From a checkpoint of a small mixture-of-experts model trained on Wikipedia.
Size: width 128, vocabulary 8192, 59.6M parameters.
Experts: 4 picks a token, a sigmoid router.
Training: a variant of SOAP for the experts, 295M tokens, 9006 steps.
Below are experts of layer 3 (counted from 0) of a mixture-of-experts language model. Rows are named router (the router's row for the expert), down (a neuron's output weights, with its number) and show model dimensions 0-127. Each number is 128 + 32 x the weight over its row's rms, rounded and kept within 0 to 255. Numbers have three digits each.
After each expert's rows: "comes before" lists some tokens at least twice as common just after its tokens as in all text. This comes from a sample of Wikipedia text that the model never trained on. Tokens count by the router's weight.

# expert 125
router:155114107110128148123172121135104132170113161105109096118162167121111098166150114109146133128089072077151182152115165074166166114073154154146106141100108119077126145101185176114163162124093090088123164096178110164125075090109119147120118125105114141104105099153157097106100181154078108100142126108082143124130120123092134123202163159171111060087167116132174118205156123149123249100100
down0:148152131139118122045169137165179082138103168169097101091162166122132116216125187160153159118136106177120113108151173123118148173190092134136134084101188160101157056106169068141127095108055132102126148150101119154058087129133139161091154114118124136123169159103113104181121127189124077202131111138097144111117104116097153140091153160135171147100122140152133118106104167175081132143128
down1:148138091131141161167107128190145151094108154108130118159102114146150123108120132095128192126026180159137124187147074059108089097112133063100135163226120150142105132125124125054104116155177156172107135103095130112136147134161131084086131122121126149146180109116196172150115124134123121137096148109133214133149128182133140119103136129125120155119155121155158092104093077044139095133175
down2:123102126162127106144099098161133113155157092136067143154095105120110100136112149097212126170061155110198149102113157148104214109146139129152141125071154153150191177140167132096157141113159120125148082131126197114168080145113080142167177114136113126144054107119141120131150158208136110140125132135118176102114112110167116151074165091159099156120079109126193101158118069180138142179132
down3:127119152119123130129143145110146079131106081177112091151139131125087163029153179114151111167119150102167138122077133178142134130114143046180136133102149095112193086128164118125145178125131126107170091119112168169080187121139054149150131215179179159122083086136110128114117121141055142103074133112109137170171087128084113119161095115119157163145101148100159161151097100108160087129149
down4:154149139156118193156145111139177095117115059124138135220106161097140133133069130128148131131166142186168134167120069165111094089110052173112097071119151106134109111134106138113153180107153113133132126135122083125148116124102135097130232136175139162179148142116082134139160142078183202093172062131121116149078134121146138170101124124111092133093160148109151110174083145117136106173103
down5:135131097130147076169133119059127138108078120129159100141141140139137148102113130141138077089088078140095120092103155159114106175061166130143179177098117196046128089082143154126097098144086129125154141137096162052075120117131107116147148058167119108087089127119101162093107151139087171166117108059152107120066116082176185145094133135131144114066169137131134121143115079112178118108094
down6:097147126071179095114090096102130186159107106172118150084092104099125128104127104150118094076119157137041163087067171135150166123159087062103124127181078171217136132103100142160100144134104176124093140192083135143145108115108138084163127116132118151138132128106172064181138121162154103162149088101121098070194146153170170135122113119125115120134185118119088104166148128145135111116086
down7:121102128145129134151141097236079196149094105145148148148140134107068118089138108105101120162057116095074159106096153147140175122180156158110071104131141158085171102189110122099073118089123110143105127149181091094093120110163147085123170089109151115163187152087136132102149141122108147165184176183130107169115154115122148117138172158095136089071096127089139161143140059119132138166121
down8:135069137070179170159131143093101091127156060120150106146125125141133140171126172140132151103096097141136171209134087088112206099121102089093115077123183097129114138088118097131185164105110120129123086119108097165179132164117108152132130168117120135151118115121116122110145139166095139146086126191092134165129163076145182151054202121107113081158128141168077114153165190128148063146099
down9:154080178092125149067106185079120156086130175117110131099095108180135114142131068165134080142142115162150148128128051174071174110102117137172103167123087079130101150154156111144084129099134165161179099159087167176139101204138136116154129099141135136191074139119166146116167100156133136181109149119175188110124112107163149161114198144128148110116109119105136074150090174179156113122132
down10:193116114145196141160126070104130143077099105097080124151150110098152104130083109181152175132092049155158120150118162145127077128080134171118115157151103170162119133151144169105170152098146173123116133146090116082140112167151154104160132151127106150139196050188158195083146141136119123115099115138119158149122122151211101033134132103121115126111108149088151101113136135109189159083105
down11:153112164173119185116119148094129139126143192092126103108161136154112166109139109127114113086134143081090056143198099182129140138125093143147101104081110097164125142108199118093083153169089142063099148098081153100165118153104194157109118149118144092129140111112056186166136188164122117089117075132081150143095100100141159149136165105096165168137069114147116145103181132064151097171118
comes before: " |", "\n", ".", " | ", ",", " ("

# expert 106
router:125125146108102122141147140074166157100195210043145149130167125166112186154122118083131112108152058096118191182118140083171102110135128105131156089121120173106150131129184081082163162135112049122070142091199117130154082121157165155101124087128112105132097159130187102144107135192092088113133142126097154122090109102115123098129136104128121098185131110137161077118132136136156181123091
down0:167125133089139134108137091165113145082122149129104131123145221143174142107075114159140073155135152094164192075143120178131083107125100061163122136149119122105103106106111145115088153133156105124131147183071089121175119186136163164147097092151086098132139174160057153112134144099150144104140126095150113060122187094180127105139115193137075145172143171138048133172143127123182102123121
down1:161095087175142126141048124144114138098053105151124069124120157109114100175164137131098144111116046116076124145105132169071147139138130041132096139112147128135091172120108096152163124050093121115165074121088181118118156141060109124173141075152154139157117122164118132134176133140102133140054098177100130133114117080085098109155086118138157109094093092090099122162117182182118133139125
down2:134141117117131095110102185104138180088102189142114131144146100107171144117117158140148133116192073222134183109158106126120103133121155126136110141110108182111174185176141162114142127122141122091132103119173103128082215124164058129111120118101102126070060110162196098151089140115169179158126108112150112126134120177164138219154150114160133104157094188088133140083147099115129108149125
down3:157200154091120100151138097120121129175130090153137129148151127135075161164122099125167094162108146109105163082171160138120193155140167133166057126111150113103160084130143068128113108088119114132128071117118075076147152112187100190125105214149129087120188147130120186155130091153100133140155124121118107099143153134223136094157134104174128126119154129132116111054147176185082130163153
down4:106152070081130115081125061198088172117082141165099090131119118119062068143095127125132117061113138141151169121148148169108159178148090065113144073098119173149107090125139166129118066101148086101115103081120155102165141104161129152132113173132150146130090129177074116139159171070135105162167148092110098125082089065148130124127117130136127129202160084077074090156130126120133116150127
down5:151121093137146156121106108111117088146082129133094170165129102140126106074155175111137124072085132121166158110164143130115144112085100214097125107123105203119130151114116149143125128141125204148170114108136114107145101083148044145126192082126128142085087081123133147067160196120146097120110058179142135103105118168156090113138131105167161035169082131074125084120161109101165129113101
down6:145128128116140072184125110159163198165161114110125110081146089098094107167134156125115134105211182176105157140146129197175100091173106096132097147106166113130108087118108140066144086134136174095143157125112158146097180131154130104114182152138079139111130152133091140153114088155105161194186120162112165106123065199081120120153088108076127138110093164133173096151079122084121124134081
down7:137107163116146123137132164183135130119132115128192100119097103114118083122093154113123125108109054184074160171099134067131055176107154193089110121128186149122150148149134148085149150161069128202106120112111090095118100132142142099102150165109160148079207167169139114104134122120172122121096168141157086088045169148092153150068116116128158155161187122110141110157078090141130143113141
down8:180067138087159166128104183176167121119095108093125116140123103107180140128117116143087110136065120095132109147171088161138146183101154106146140147219094077154160097098139142115148124166136213064132115100180105184206107141149135108143084108113164099137137136125156096111111111135106173147146170135083201085115104075171116162104132149072129106098173112123120172134128087139122147162112
down9:142117163110126121107136103160105137120050111152127121133140089132139149171154148114102138189139149111154150046147088113088100113101136102200164110186170132104112162136093141100153125117106153131095127119137191094135115119173181163138125164123116161102081118133118177121106149188071157140196156180137162060176133124061147135160200134108166141125162119124209133116118118114110106212095
down10:115136159139144098154149123165103170158133127140148121099109154097136097138108138060151151069205148108121077139103157075089125128183133108128108136102146114176107184112145118087084099175128178121125198124179167135036140133214165135124105145120103133101142087130076134161135167084120096144151085127122107140185065167136135147149097112095163121127101134161115096176143192195122156160152
down11:125155109121139174146117150100132136110118157102100159151151070204148109076137149200106110111156108132146128095187156179077147112125064108087102100132124075097117140150158133172067130128153214122139112168109076082160089168149132108152115107147100133179082156132176151148094151120123084147143160101132165120099130082079082143089188122052154103114103117069158095142123190125159134119119
comes before: " of", ".", " of the", " and", "west", "'s"

# expert 58
router:178181118081110114138146077136138094108105216111140155091158160120134145122160126079125160113160065147106163156096170096192123155047144132143128164131126155135091128114125080106172135157099153116154126122115165175117115129167111160062112129061109152139085128171137079149179166137137113058122088165147178163145115114074123078162130158124110142156114132171135108135113164068137210093128
down0:118092123131102136076164124126130053121074122127110161153133172118167084159097179126050165162137138140098144126110178073141081131166112167179131104166184144094151096097150124101131148128152158116091098100157117167130177092080116171152155126138103117153099157148092142089151154083135138198103118165175128142139127131060066148100129105143079165185114174169102143133180118206117111084138
down1:153188157150166144098085166190157100127177139164076130126087109140135133148100107189070169176118152122090072161149138159125124097104150145148143153115164119137108087149012137149125117127149155183098104117128127118136150155130145120177124138162135106153127132140068124108120087078117184158109150113142109184158101123165127194181095118095048162153145174113149132083101131170103119082175
down2:063125152138107176137107114190132094175070101108140121138151122093092165106117109111124109166182131131103096103104099135129131149110124159070179075104150127194107070096059132140132176142082134085135161101077098178082145184119162128126130145131110139184110181115075162116109129064176141126123107149173155089155143146101100132084087157175106150155062114182102168122146106097104147147174
down3:151185070152105157171110068154058113109154112100126164144189096143129128115158148083137178076126135133086103168117135094118129148119090116114156126151169210127113066185129147061122129167186193144130107149122107155129093118141096087137167152123120111158110108125113093096161126155126136121169092184119134162114117094081121144048133076091112143115131125144159073067162125081109170142076
down4:133101100171132145116128114108090109171122127182107125194179049155072182106113085101117072160168134053112193165140140154167148104084170171085129136110141121098131155104175193171088178101104120146143164112110103139128137103177094118140102113139181116171189053133086104166104101119150130147112146140151141146117155092079144090104125177136072143105141151146148154088140114106084101112118
down5:153109103115120138098120052129087109171173098098133140141166107127118080174139096100148162127151147092129104129083149048144183117116077160155165135183109135094116125118116144204082143118137133128140111136126157155116176124094155164086131088156127102153109084164058110081098118146114093141112063111112093118098109084111088121133172100125139073174117092111135073061199159097092159121061
down6:145147138161165112163108101193127151129119104133098203117126130085077185127144178164147120098098184137158044108099127207138127103093124092128166122106133136187167130158141097088167100128078179144079179108160157151119120052160130139102163092129105152117166132105124130137137153073163142132169077151144130094143143131149098115178114073097121158168148108125025105136134145100163106117125
down7:125103168136139171112158118160183093157204108137150162069128101096135080033135180138174140130113142114090189123093113124105124113164131131093132117112189105115123126154145117097111113118126158124125181102111100131098147186186126091102146162122141165155159126124116151135115162166060109085074129134078184086102123101133184203086187139115124089115138153111115108163120129134161133035103
down8:084167111175180130173075098148090117089171149118137135116131177165136107088128115189153109110202166134155062141141103090168172125181099154101094082111126179123122152154202095185172102100105110138156109120158091160118126109108144097139164137154143151094060048169196119127085162123084137118104125096141096130088111122148145158132099198094155125165094105094113113116122141141107128092146
down9:098133123158102172103096099130170127081156152158098164120161161110146131058154141118157123158182136184196124139153127178127125156156164064130152140109092158153168107113188146198092113170096085135097133089141132155084087103150139059121157087169110096132128155121141112117144112115129094156117050102188126178109114095117167056136098121158104172170151116136144113185197137126096105099163
down10:140151103104128088144085096199092134134129120148066115155171151098169168121137145130082146087130140111136082152101085155144083145104128146141126159141116131183152112150159139136104163152089144112145102102134155143162141091064136158147142129070124144142181114084125217097104169180073159147124093147212113083124209126099083161079152133094126154096091189140088098088125098139125122191159
down11:120143136170129094077087100190104122148136216111130158118144130105178138074153127105133105118118105119201057123086109118141155118127109105128143089182160136099092120162119095149104100130086190136131202122128081156127209132126115148100105134127087135153167140083086148160127144083198094103141126139162114122147186116131127184105167082162116147088214138145116158103084111144123176086132
comes before: "\n", "\n\n", "The", "==", "In", "G"

# expert 155
router:188094130067063142129130061154115127158146133139130144135178170139103161155111099050122132076163097166151176121112092116117146203100136172087146121144150120137142086077158159148085123109133126143101165158147156196102103161098157148075062099154108142153056134174160098075164136175106075110123128106069107147145113112143124102153133130119147097136174130143137099153157140065183155134165
down3:117136137083181139153152145127164123076158093156199095107113129165143174163100122121141161123094104091146166098087205065107148130075127123129136069170113169196169166143172034086145135157134124053082118097134158141122152140148105156149112128129144126141109109166116144136133176163087163070135138133128051177155148132092146138188144141159183078152147136150129125129098110142123177132116
down4:182118118114074091123120133121094113151188137105141056131165073131098093086190135176156121117101133076120143172152174046180107148166146125096102124187178121129133104090144126144170101109131088176139112116144157122149100113148115095221072143086158138098098093127092114134134140135078105088140121112134166097075173149120129113143143123091108143084135094114209122112196101089138118103100
down5:132091131172168127132146186164126129076101110141123130132077124217192101129193136096134150121100194172130115124089124108094147117133174170156171057097145189133130108150097103076144143148212121164138122145154122155132113063162088179123139128141099114171154128108156123124102156130190138144112144120119104133151095108155142126073125141128113160129096130164091103074140104186208126191163
down6:094159159137141161160115172126146117088111087155118100196107123152117114141098171121162073098121145143143116099132176146135109132061169056114137052115139090174039127151101091184119169117130105041160140118160149153123110117155107143140140136123159164109068163170153137133153135120157115183142193125155094117167073120094164062134098122112121132171134116190131128127166083089072116149115
down7:140094134149129123118125114166174151161129157148147107145116162131166109166122107188119090152129094113076151113206125147143071095130208159192125125090118109217041093079089139151127148116100106165100138111121157126113164109163107151093178126095116142152151152091181122093161096100094131112125139102141136155170077163157108218111143132093072147129132126159151126164068088143153109184133
down8:133111073104127131147174135116072120127118122103082130130147125125073144060143130144127169110139146082152110078076117078084145167126130090113131108164148154102125199100142113115128136134139083113081150152051037156135135159087144100142098159130149126165065093131103117128100138142178124136153155111128124073105127114126081109170146174164180123170152095140150127072123082060098126093024
down9:112197104194132120186157110142165098113112153096131092129151117067057146108154134158182114154102158141106139165162157136081139081152123105147059147116107179075132153104137134121123113192134110185073140109191146120122097174154145138153117104134096153134107153174123110201147111166109135175085142124099173074163186171176132130109177138147173167130137191159126139100110138111088165146158
down10:154102141119123093118178141152062126124067103074135168106118064133150086112112162173126148116130140121140168103138156172137156137120138150142095118155174109154120110162140127118132159079108110131179133059129093115065145103093160157122119108126162197142077094177153133167143074138099146173192135153154140077059135070191157095145120189104150088117146100072072135059133142117153104158109
down11:127163171077097108130134123140130102167125070153138146144147117168112096165111114161136140120132085178071116133118159104160119090136101113110139112111150137151085149086120148137141089084105087109104207110135070165136122216088180159126100067073144132144164182149098144159128138134135065076115127141114055127125129054152129174170090116079167158076115158076173079174145130132105138092140
down12:186098175140124184145107153174167096116107090116101175159150124091156173181173133112063169088152137184115100085162170138130084146129143110126139118085222091177087133116099142129156147116133162141122127158154195146062156151059112106056183115089136161176150144130167105133155139105142147122158133174119140170180139159124118140133128087132103178116176168133137125110097149144093137173147
down13:134161117088085128151187148145136090128092054144117126130084142097093203148156152121114116063117158133119114125072120104132156199072153173101173110104153111129078124132116143068155164168106173129095101084043126090047080161101092106160146109164165135108126119123172134133133193173157134077128073102162146142098121087119131130155132167089168149163126107101143148098101146112098127155153
down14:165119089136113099154126159189089128099130164130135154116089129141129103163153139147079103172064133138136141127129084165098197135093159167118107130085184100144153182181128126128105181146128136148153075037064128169133101094164123201111116164128149193089071144114102153125083157170110127126147083054147107161108167108127134110078100136179087175121117142107128101126155092084126131131087
comes before: "| ", "-", "|", "- ", "|  |", "  -"

# expert 69
router:183074116108129113143128098089131132161146138084134165129183147119094110159099118074157133128076127065150149160128152084167206125116146135125132112103136160095156118120204115085133188108128045116094124091168136164163095137174171136099133093129160118133104108117195076092139179188068113105156141162065135145106095126118126101163183139178115109082149116116141123146135103138149189068102
down0:178096126139131099120120180196144150160082198098123106089120117128180114174170129138150147099181171120135119103128104177113052099193132098166122104112124152146075160133147063116091074107147173111144096151135179162109108096180148098080116140112113086134156157143120089156130140135084081119085104123142123165100128180170126159222181139100128138110071183156114101147106130136125135150166
down1:097088120120158138109160105135103147125157142129123108081119151198140096117136133131072121156137115130130103101144137102144078136123175125200108122098083101048153096110178121099186158082167088133143126118152094129178118155169106110160157117129123148191204084150181114127078116152106146138134154179058173149118149181137106067137154161086140130101136146096111149088106071223173130109148
down2:147107131135164080130098112146163071105136142087124168161122150093085104161142160134125157124119085163103108103121182142151143045123127112165109108100187096151101136128107079090126123097081115151147103179108111146074182142151095083102126090157109147212135145118160142116149151159179083116077091197177121133115178110108106151169116038069160147108097103130076118143096156105156141176099
down3:140140118184138110161099045155139148170149089131158131085176186161128121151142100132111117132154034154093158092124119160169094112096145106155128148128173117132123147154102148121110114131100230118150218068155136080109147153113135121166123102155107196132111111056128139119131141087193115096167122125082161137163089059168091140158105107108105173091141149120103141099143138173125126106132
down4:116117142099118113148101161105060151148140127191107091109133107181094169083178137146132130165142181123109134097170142120079107167094090081094111134190171149123117174091105160108163141113117165166142095156124185092118198090094149147132156185130131115152141179168095153144040131130114170100146173076117117052164163134085155134135152143125105140178142203133133107117128127157182106089130
down5:118181184140131140149131130158128175129143155136069107119081131184186130120173096069137115138177122142152106139157056168121151109125145100117128197088098127060122183127165093180140127144119120115107127203195142142130173121120194112170133160108141133170130118181106150115109128080139153182157140118168168096123118117099128086218111102134130120119147115143211091102156104150136133070123
down6:142106129135094142053111157112177109120141121114158158066131152145107099126114151102185122101145165130161161147154099125123151155169094128147185093102125171157142128131146106101122104118116136153152158117141165092068063171133138139081152091112142152069117114125147081172194111101084114130129097081126123133081098115111112159191057169070185095088118132141122086149115192063134131080214
down7:120061152096161120117107109102106099202215133116158150175095084143056121116160106125142180147117080146160154130135101148129121090115136075151135127118118145079143145097190113151117151186148163100095112107118090078122148119095105090157186159204106147187178129083087099127112126198104131145148139083109117145102077145092138086088158131148100138125132089194150121077081123136136154150151
down8:096141115103130123116105142194074092092186166158139089149117112112113156105136137113131135075124104140119177119184089163114080142141065098134123151102177073152066094054119172138083158199167200082108165176073106146072129159116128125128107117121090144135102120116061123139134147081176143125095073085108152075104141120174135139152067097098154156136130100105128121172142121154109109104139
down9:145180083166130107119116068135159130093116132134074093093211157132103116155164148117149143143114132144163090165090176069161102114111106131128097135144112147124212160098060157137182111070086153139116099148173144099096095066125113140150110128105133112084126098134172168077151093144213122139093143130128098157135178162096150130049171115084151147144077114122117108084168078126111146140136
down10:124126181151106131137109107118186124109157117120125047108084108148063113079169068106119078120131143087151158099131128100169137096169102149113125052102077134126075084146152115105166135093151119125111141114149038130161084135117088127105092108158132136152153052149124130137171098090118083101167093149161110092124104153121102114164120119169144097076190103164103098156064094177086155099103
down11:112108142137123150182171082093154130135142170097118094133130165149103172122137176133135139146087121102131119209126162188119146131098085141125141161140131128094125115147118208208148149180135132146093090162179125097124136138077120134190143087118169136147148146126101188141198131122088123133168101119083051159157125121050114173080100104105166142151098125122110198129085127135166180106177
comes before: ".", " of", ",", " was", " and", " in"

# expert 39
router:218142148101051137135105089180100125129117178127084155121173179128140160188104144093107158115159104114093161141127146113137118141100160180113137161137160051106107107093148167137140104124144118165063159198168148140124096152116157145120107127145096159164088129131170099088178108148091101076159146151120177121174093145146081100156128126128124120130134115140162070202173086118183180136168
down0:208131157104141123112192165175147124168187126077083170096113099097112121188134061094160141129101129119149092132180137116178134135134192106138117188148110109110138170113141139071108108109129063114069116081105099129142107218145146164149094092156179126147087133119149155126132126142075148118166140189146151124082094124172119156152130189122108105163137092163185125111116100103118169156108
down1:101119185153136150128109185135164143123166101136136219172098162166152097169109155152100122096099160088113140154127154083133098104095191171169138080169184103104150086083113130093154129093143140137089139147174136135116159138090138064071094175104108075177133130088170143116130144090152046149100130100063164137171101144124096165122134143145102161121172080117154161154111128178114161126091
down2:109044174166129177198129120100167112130147111195119148153149071077133165082124134106102106106086107162126104160101159143192098132159119128128183163132161094194132069151147138159194151122145139157170185148105134149088147117119133122084098136153088107108124133099096127170118117079166145126126107124128079107173120055192069087169109130102096129173114161087119119154134177136137084129118
down3:145096071104177184101070128147153159096101129156058179101187122110142130084172155149091108138175111119084149117088108111094131153152121159162168136111172153144096073130099177090077179114158160196124103124141079079159134107150147183062086074142132113128102140090088126102153134122085143118160157098130150148193155160104123097092111097130071135121147132140151077144096103179100095139145
down4:161117150077133149166202080161159122104124159153148146110074179078158166158146082132165167102130093156119128105177157112106162162128107139102156127133115136124078132133159092188066130165144107187172071123115105149071133135114169112152207150102119093120130108099112141151163147149084140085148131215151096127107083179143134104118138126132114062103119123141201160182107121152165087147096
down5:129166130134110144118131149175108128162143062104136118117110123127106133145118132145100181092143089056154145120157105169143123186093136153153114114116144126148118104167115162090157202144081197123158067137122150124094141174088098114117134112135106054096126167135152082085159116149135124155123088161159075174194092104143023150110129122122103153115158188171100156187064143112157078108154
down6:102156137093078120073135135136136123160165103084144078095163086109146107094103157124162144163137120177171150123059136150127144170136131123146116130124108132146121171128120163168136149126123094118088138138087140218108177146171129176034156142143144180166064109086116111199138121146098146153156134075127158116098097145042140079080118089137176109054156118095125101126088128112159171111151
down7:133130141133129194164104132094148085138168156124119152154156170118138147174141083143079142135076139152138150112138161150087110159135159052132118128061186167093066130123111110138174134096139108147139097124143132104087129151126138091115180093087157101112022186167173138147137125060150154122125085198042090156199114120125150157108113143106110143125118162104103171159114110085110127141101
down8:128123124150123144077144104160125122130073133103136118118146149150095099078149111140161124158150126084152111192116071109108175110075095143163130099126036098199160131167157106133103148118110146140120041100138107111102156144149158183175149115150128169157173114152113160117127141088154149106137166079160133079077135050190150104082121105109169145170196136123127068176137133107086135184115
down9:070186129146112181085124120153134099137187112087149128191081169078079146126115133102161141113115131130140098135124153115120091081110097115117125133156161117095208169129106102112110102097145158113083091122152096134117101148108197180127071109109180151152119150179060075136064113163115117194118138176170121138122126147126125175140122124132101126220090122078115062092105101091143133153152
down10:110143090056149111118150092114112146113107175195103107127196176128121101080130128141200149082177115138090063088142103115140193123121096153128130143095138099057134135119148159125151147155123097114162131120149097138086124076067113164093107164097151141106086129124158165152136179097153086083098090118107140102170151128129169057116163093133057158174132110118175086136136144120108199093134
down11:134129174125136176110122112126159149133080143126102161119158106087177124158138157075138139170178105194127119093118129108154083085085146120153088176128169156102100159183060112144151193143123159141167133154101149124060186105126103055122144087111147122166119123128217100108108135147155192091087071161131147159137086163077097109121092091141103188146133154165126113088173140110133146127173
comes before: "| ", "|", "-", "The", "\n\n", "- "

# expert 101
router:147131089123081096171139090085143125091094153081133120134141195121131150198121091118117106146088088103146093149113180139196134148064113133084126119096152142116112210112134108146169154155117103113119158117192117136133102120175127143067117157097117148116064123162154087068171192146102108099112118142097185089129049098154132073110139138210124125122089125108139149164173153118148147093106
down0:137107143128096157142136113104099157146115139110147107145152101174138156150128113125092078122133113147049145138129151073202155165167094176154151084093136098091124157054147093106123112154146104119095142145090116098153081216143140156129166155162155108168127077172083086149122084094102153133117100090135085060145096144132164085042108167163137141100097099088084146170106138114149157114195
down1:166122142099129156123163152113157071084128093130089181111129137138138197124116091169143114083071163194109137103108117074126145128094136104174109106144089126173128126100097127136057112132134138109125093100090175125135052142119117144147125153092110122217123124056163146058133176139100112071141136149125131124193119061100106116105125138164139190130161114211138164123103136111107100068131
down2:091112119091132195153161149108111116110125145117121123150105106149088099104185130154126157150108146142160052148106160161085087125111110140080096105116102110134140135078076088108213175171124145152141122159126159153096114117147159162121142125152075128089185084175234133066100126189086136123118096102098194128126165139104126133084134121140128069152134139085139145140137086122091160116212
down3:103167107146136158128100148165156114124193168112130044148145126135098150166144218163144062110091099145156117155143147125103151151109176140112133109111123129139128103133135106122122062129088095131235183118134100083036100077141170141112164117126108144129127143100127140168125046142121088108183147103132135130142104161191109164102125125088149148113193065141114081134166145116112144108122
down4:071147134109164129129068093074127086139136134140148156125149080061112146088130076193134135058053184119129114130133132113087157166168126124142181094144145115095111100091164135149061148103113187097174141106089139166061112150074101133152131120171113132141119104127135097190140059089158090165149137150147144090114131124175048137150130105146101124075177164142130131154116110118099109094107
down5:067094121119145114106080066165128155144142166167187182122066149094119157159096104145117136121126107105172169104212117117131095097155124139117138129127146120193174160151141088077106128127097111145111103079131137122058100125140151112096128132092188129142167147132146099170087121101104156097144130183172148096112174102157133110117154131218140149131181134147150128209108173169091166074095
down6:153171134081157088129149166104149109115078115109088119076094174115173165129144092117172087128239152073180141096142116145137059155145165102103070139096062139099127109125111102128086094176174151087093111151132149173104103135139110126099128097098138149114157169098148131141150143172131118050166189141152168150093080152158099101115108119125086082122165165096139111133118165132185134145129
down7:149152150171155149169134156095086098150073128172116153186164099065150127085140095151104169109068103094127142210129193197169180143153167103123149112177128111124090112114112128194182108144149126063113097116184223118125147123161098150109146117145150116133159145104123123096081157099099116209114111082149145118105103107085124115136115139161158157146145146176148150156132099151142134108086
down8:105119140096122092127173124076106137127133114097173094140100093091133163076137128160129134098125148119182137161093051074122112174146142095091069105073063174106170155108070109135111120148135148158125111166135063115111143075110073125135113108155120103142156066100128160120141130146116233104103138102133159155158148169131105174174088083088108063090114157069146128125139115113173161162139
down9:193117125110131155105079134148153108126071146183095129144161156142106154146188116091171156096159101160140188145159125115154090085067170124113107166184175117115109128111112129113173143087116088158149167135139157122118144190144083115122168185149137122105091112152176118144129160082145062131120082177107063171135134115145114140187117087050157176122120134100075085093125158143159076105163
down10:168119160184102122137101097119150113127148111199134101052125171179136093106173077142134249128115117094094140090110116083124158119153073196122133116105146138140154131119113131088172139150145176147114165152124085168106174147105047124168137163141048146167127133092129098139070111109071093109120084103152099111118170141132152137112133136147124107054173141098112159133101105112134120160139
down11:176109069094096168139170098145107090139144153094148169129128179157146093154098169138089144185076179164156136112095126141084130168122198133057111137180113110134177126164135144109146184125106130124106173120152060164186126092100112097103139119107115060082156148144096119184149162146154157070108101121174096157155155140091097119130103096124114123106124149086086119074158103156095117061158
comes before: "\n", ":", "==", " ==", ": ", " information"

# expert 34
router:188141136063066104115122079156102140137161135144109101142193175144115167181139104048118130096145085163167144147085091103130113173073097145080105117121156154128123095090150134114111145076101122123077144157146135178083126158119152154098048094133098120130088132167156098087110150163086084076097136111069112122148099130149159111172116140117150117138157143136185093196134135087167135148194
down3:044169134121150117070129121169158135110156167084111117133093193154081219076102142161154146116108167130130028124067121119130142173099111106150100100123098117137134159117138098119111153165129097109139137143072130136133128135163050166139076070175161143135120056152077101139152174158133136172136133128107181124148130102137123109102155132086113142108119076112081109071122158105116167164148
down4:126174077144087104136118177174148134144065170062064158140169116116157143108128124109084128113183138148157128096105127146109099122130105149079115107171168126060080125096162120115119156140076099122102144115124079151117122141104074127086118164169112132144157074065186144151085142158090146174141171117120149077166110096166095117218157083094111126185104143156120150121109157078157083092137
down5:096182132100063137068120129125011104101129182124102107124136113139101129121124068115057084161121165110069126103146152106150109101140151187138141130090066108155084129154135180167117104125132095104161115157114155110143109106096120152096104107108121082104135123139086169174097127141095151136075122105076128121124125122154122079141172113151096225097135105105113110101126097101059141063152
down6:143077115141102161133125104089145111108124101122088064131149141086067142127121153087214093155170086173165145131155210120147157109072103093099124100129120115090065183087115133155158109144169125100149108123160173100147117156138117104119086107098102135092058082172168114109162111179128074111075120151137123104102092106099103114148164154138173163082086064152110156150104144123145187164144
down7:150112099125116226109152126131098177109168074111122133140167097162136096128105122111056161150140143159111160064110097094151114092097135102098143109108165132123120131100144106117165126104096160120144167117112171131164144125087200139100080163154156164178097107091079159211139128088193102165098118128170152122124125048133125143134181140119115162155073133057179083111099154131099169113138
down8:167090182112144159095137093119087125167119150159112137133145134074088102101128093113110130105115158161145067149097110134097154141125116118124153118105112103201185106080109142084134131178171122134121121091025133184114137150132095109059136140088113063107126165144079147091131151136176136096136093103145063182141115128115117150093105156153029165166163095130132107160145076164099120149179
down9:138137107107129151096136146159179129127123149158095154124080119135147060140158123184129172153072157078138169075150179076096176147132141079161160167140111156114150099155146181126110132153063143107090126145144158141073085071155128123112098157061096110129072129087179110189116129129169088130183180175113208156139166133131178140151161127161089117120097100068125107168109120155120130112130
down10:132129122152148120128071152187123145101089096117132106151094109165160138102103185202058034207111163135068098198142128140156100116114151144109093179087084124098159131136108117117135165117136131146165107120132096119162115109145118165153078128131113094111157123099087107138132082121120157172136140156187181073159108126069098086220123157111101176108122137156147134096138097153144155129086
down11:196122102162166067134094125082105134190124197087155088140157140145142120169151118095146112100052131130135123100098164167110097103143109158213076113121137112132126157086093128137132126113115109120169098128162131117160179203119127098160107091128102124092103110132058134151083145142080122172094109103124145160156120127161136152153085075191118073131148049049138153079127121134115107122120
down12:135190160150074103142127129120135135113102086160153171147064142186089167130111124065197155078157136098153156067124118114142133103137126094153127193089180160110145163180097080152111133112171066106093182177118086132113147068136122120116097084164175152125090083130133102134134093145144110117124097106149144092121151140165127112120139144214110127128146111164107128105162161036111135139072
down13:146097150150132143103083139108105128177153086149171128094144102157149185049134202133167122141104147079087119076113114076127194145127115086144161123164083132112176110173183142163158145151166115095155119148116148169118119133104159150146089133110122111119053108066051088180128188148182100154155115158171096058112130127138130125145124125157182112124174121099119125101165118079160146091120
down14:177126138102125196088080146123088181139208131100142178108158159142100066146146122138114094159163080098130134186123085085102099137125173099130122118094133103139110153090155240140171133144118088123142156118100117123154111118127165153142123099138142107172193172134172145080133117125135131166177142176116124157156165130144189159108107112095089199061179129150138100129120131092153103097087
comes before: "-", "| ", "|", "- ", "- D", "- P"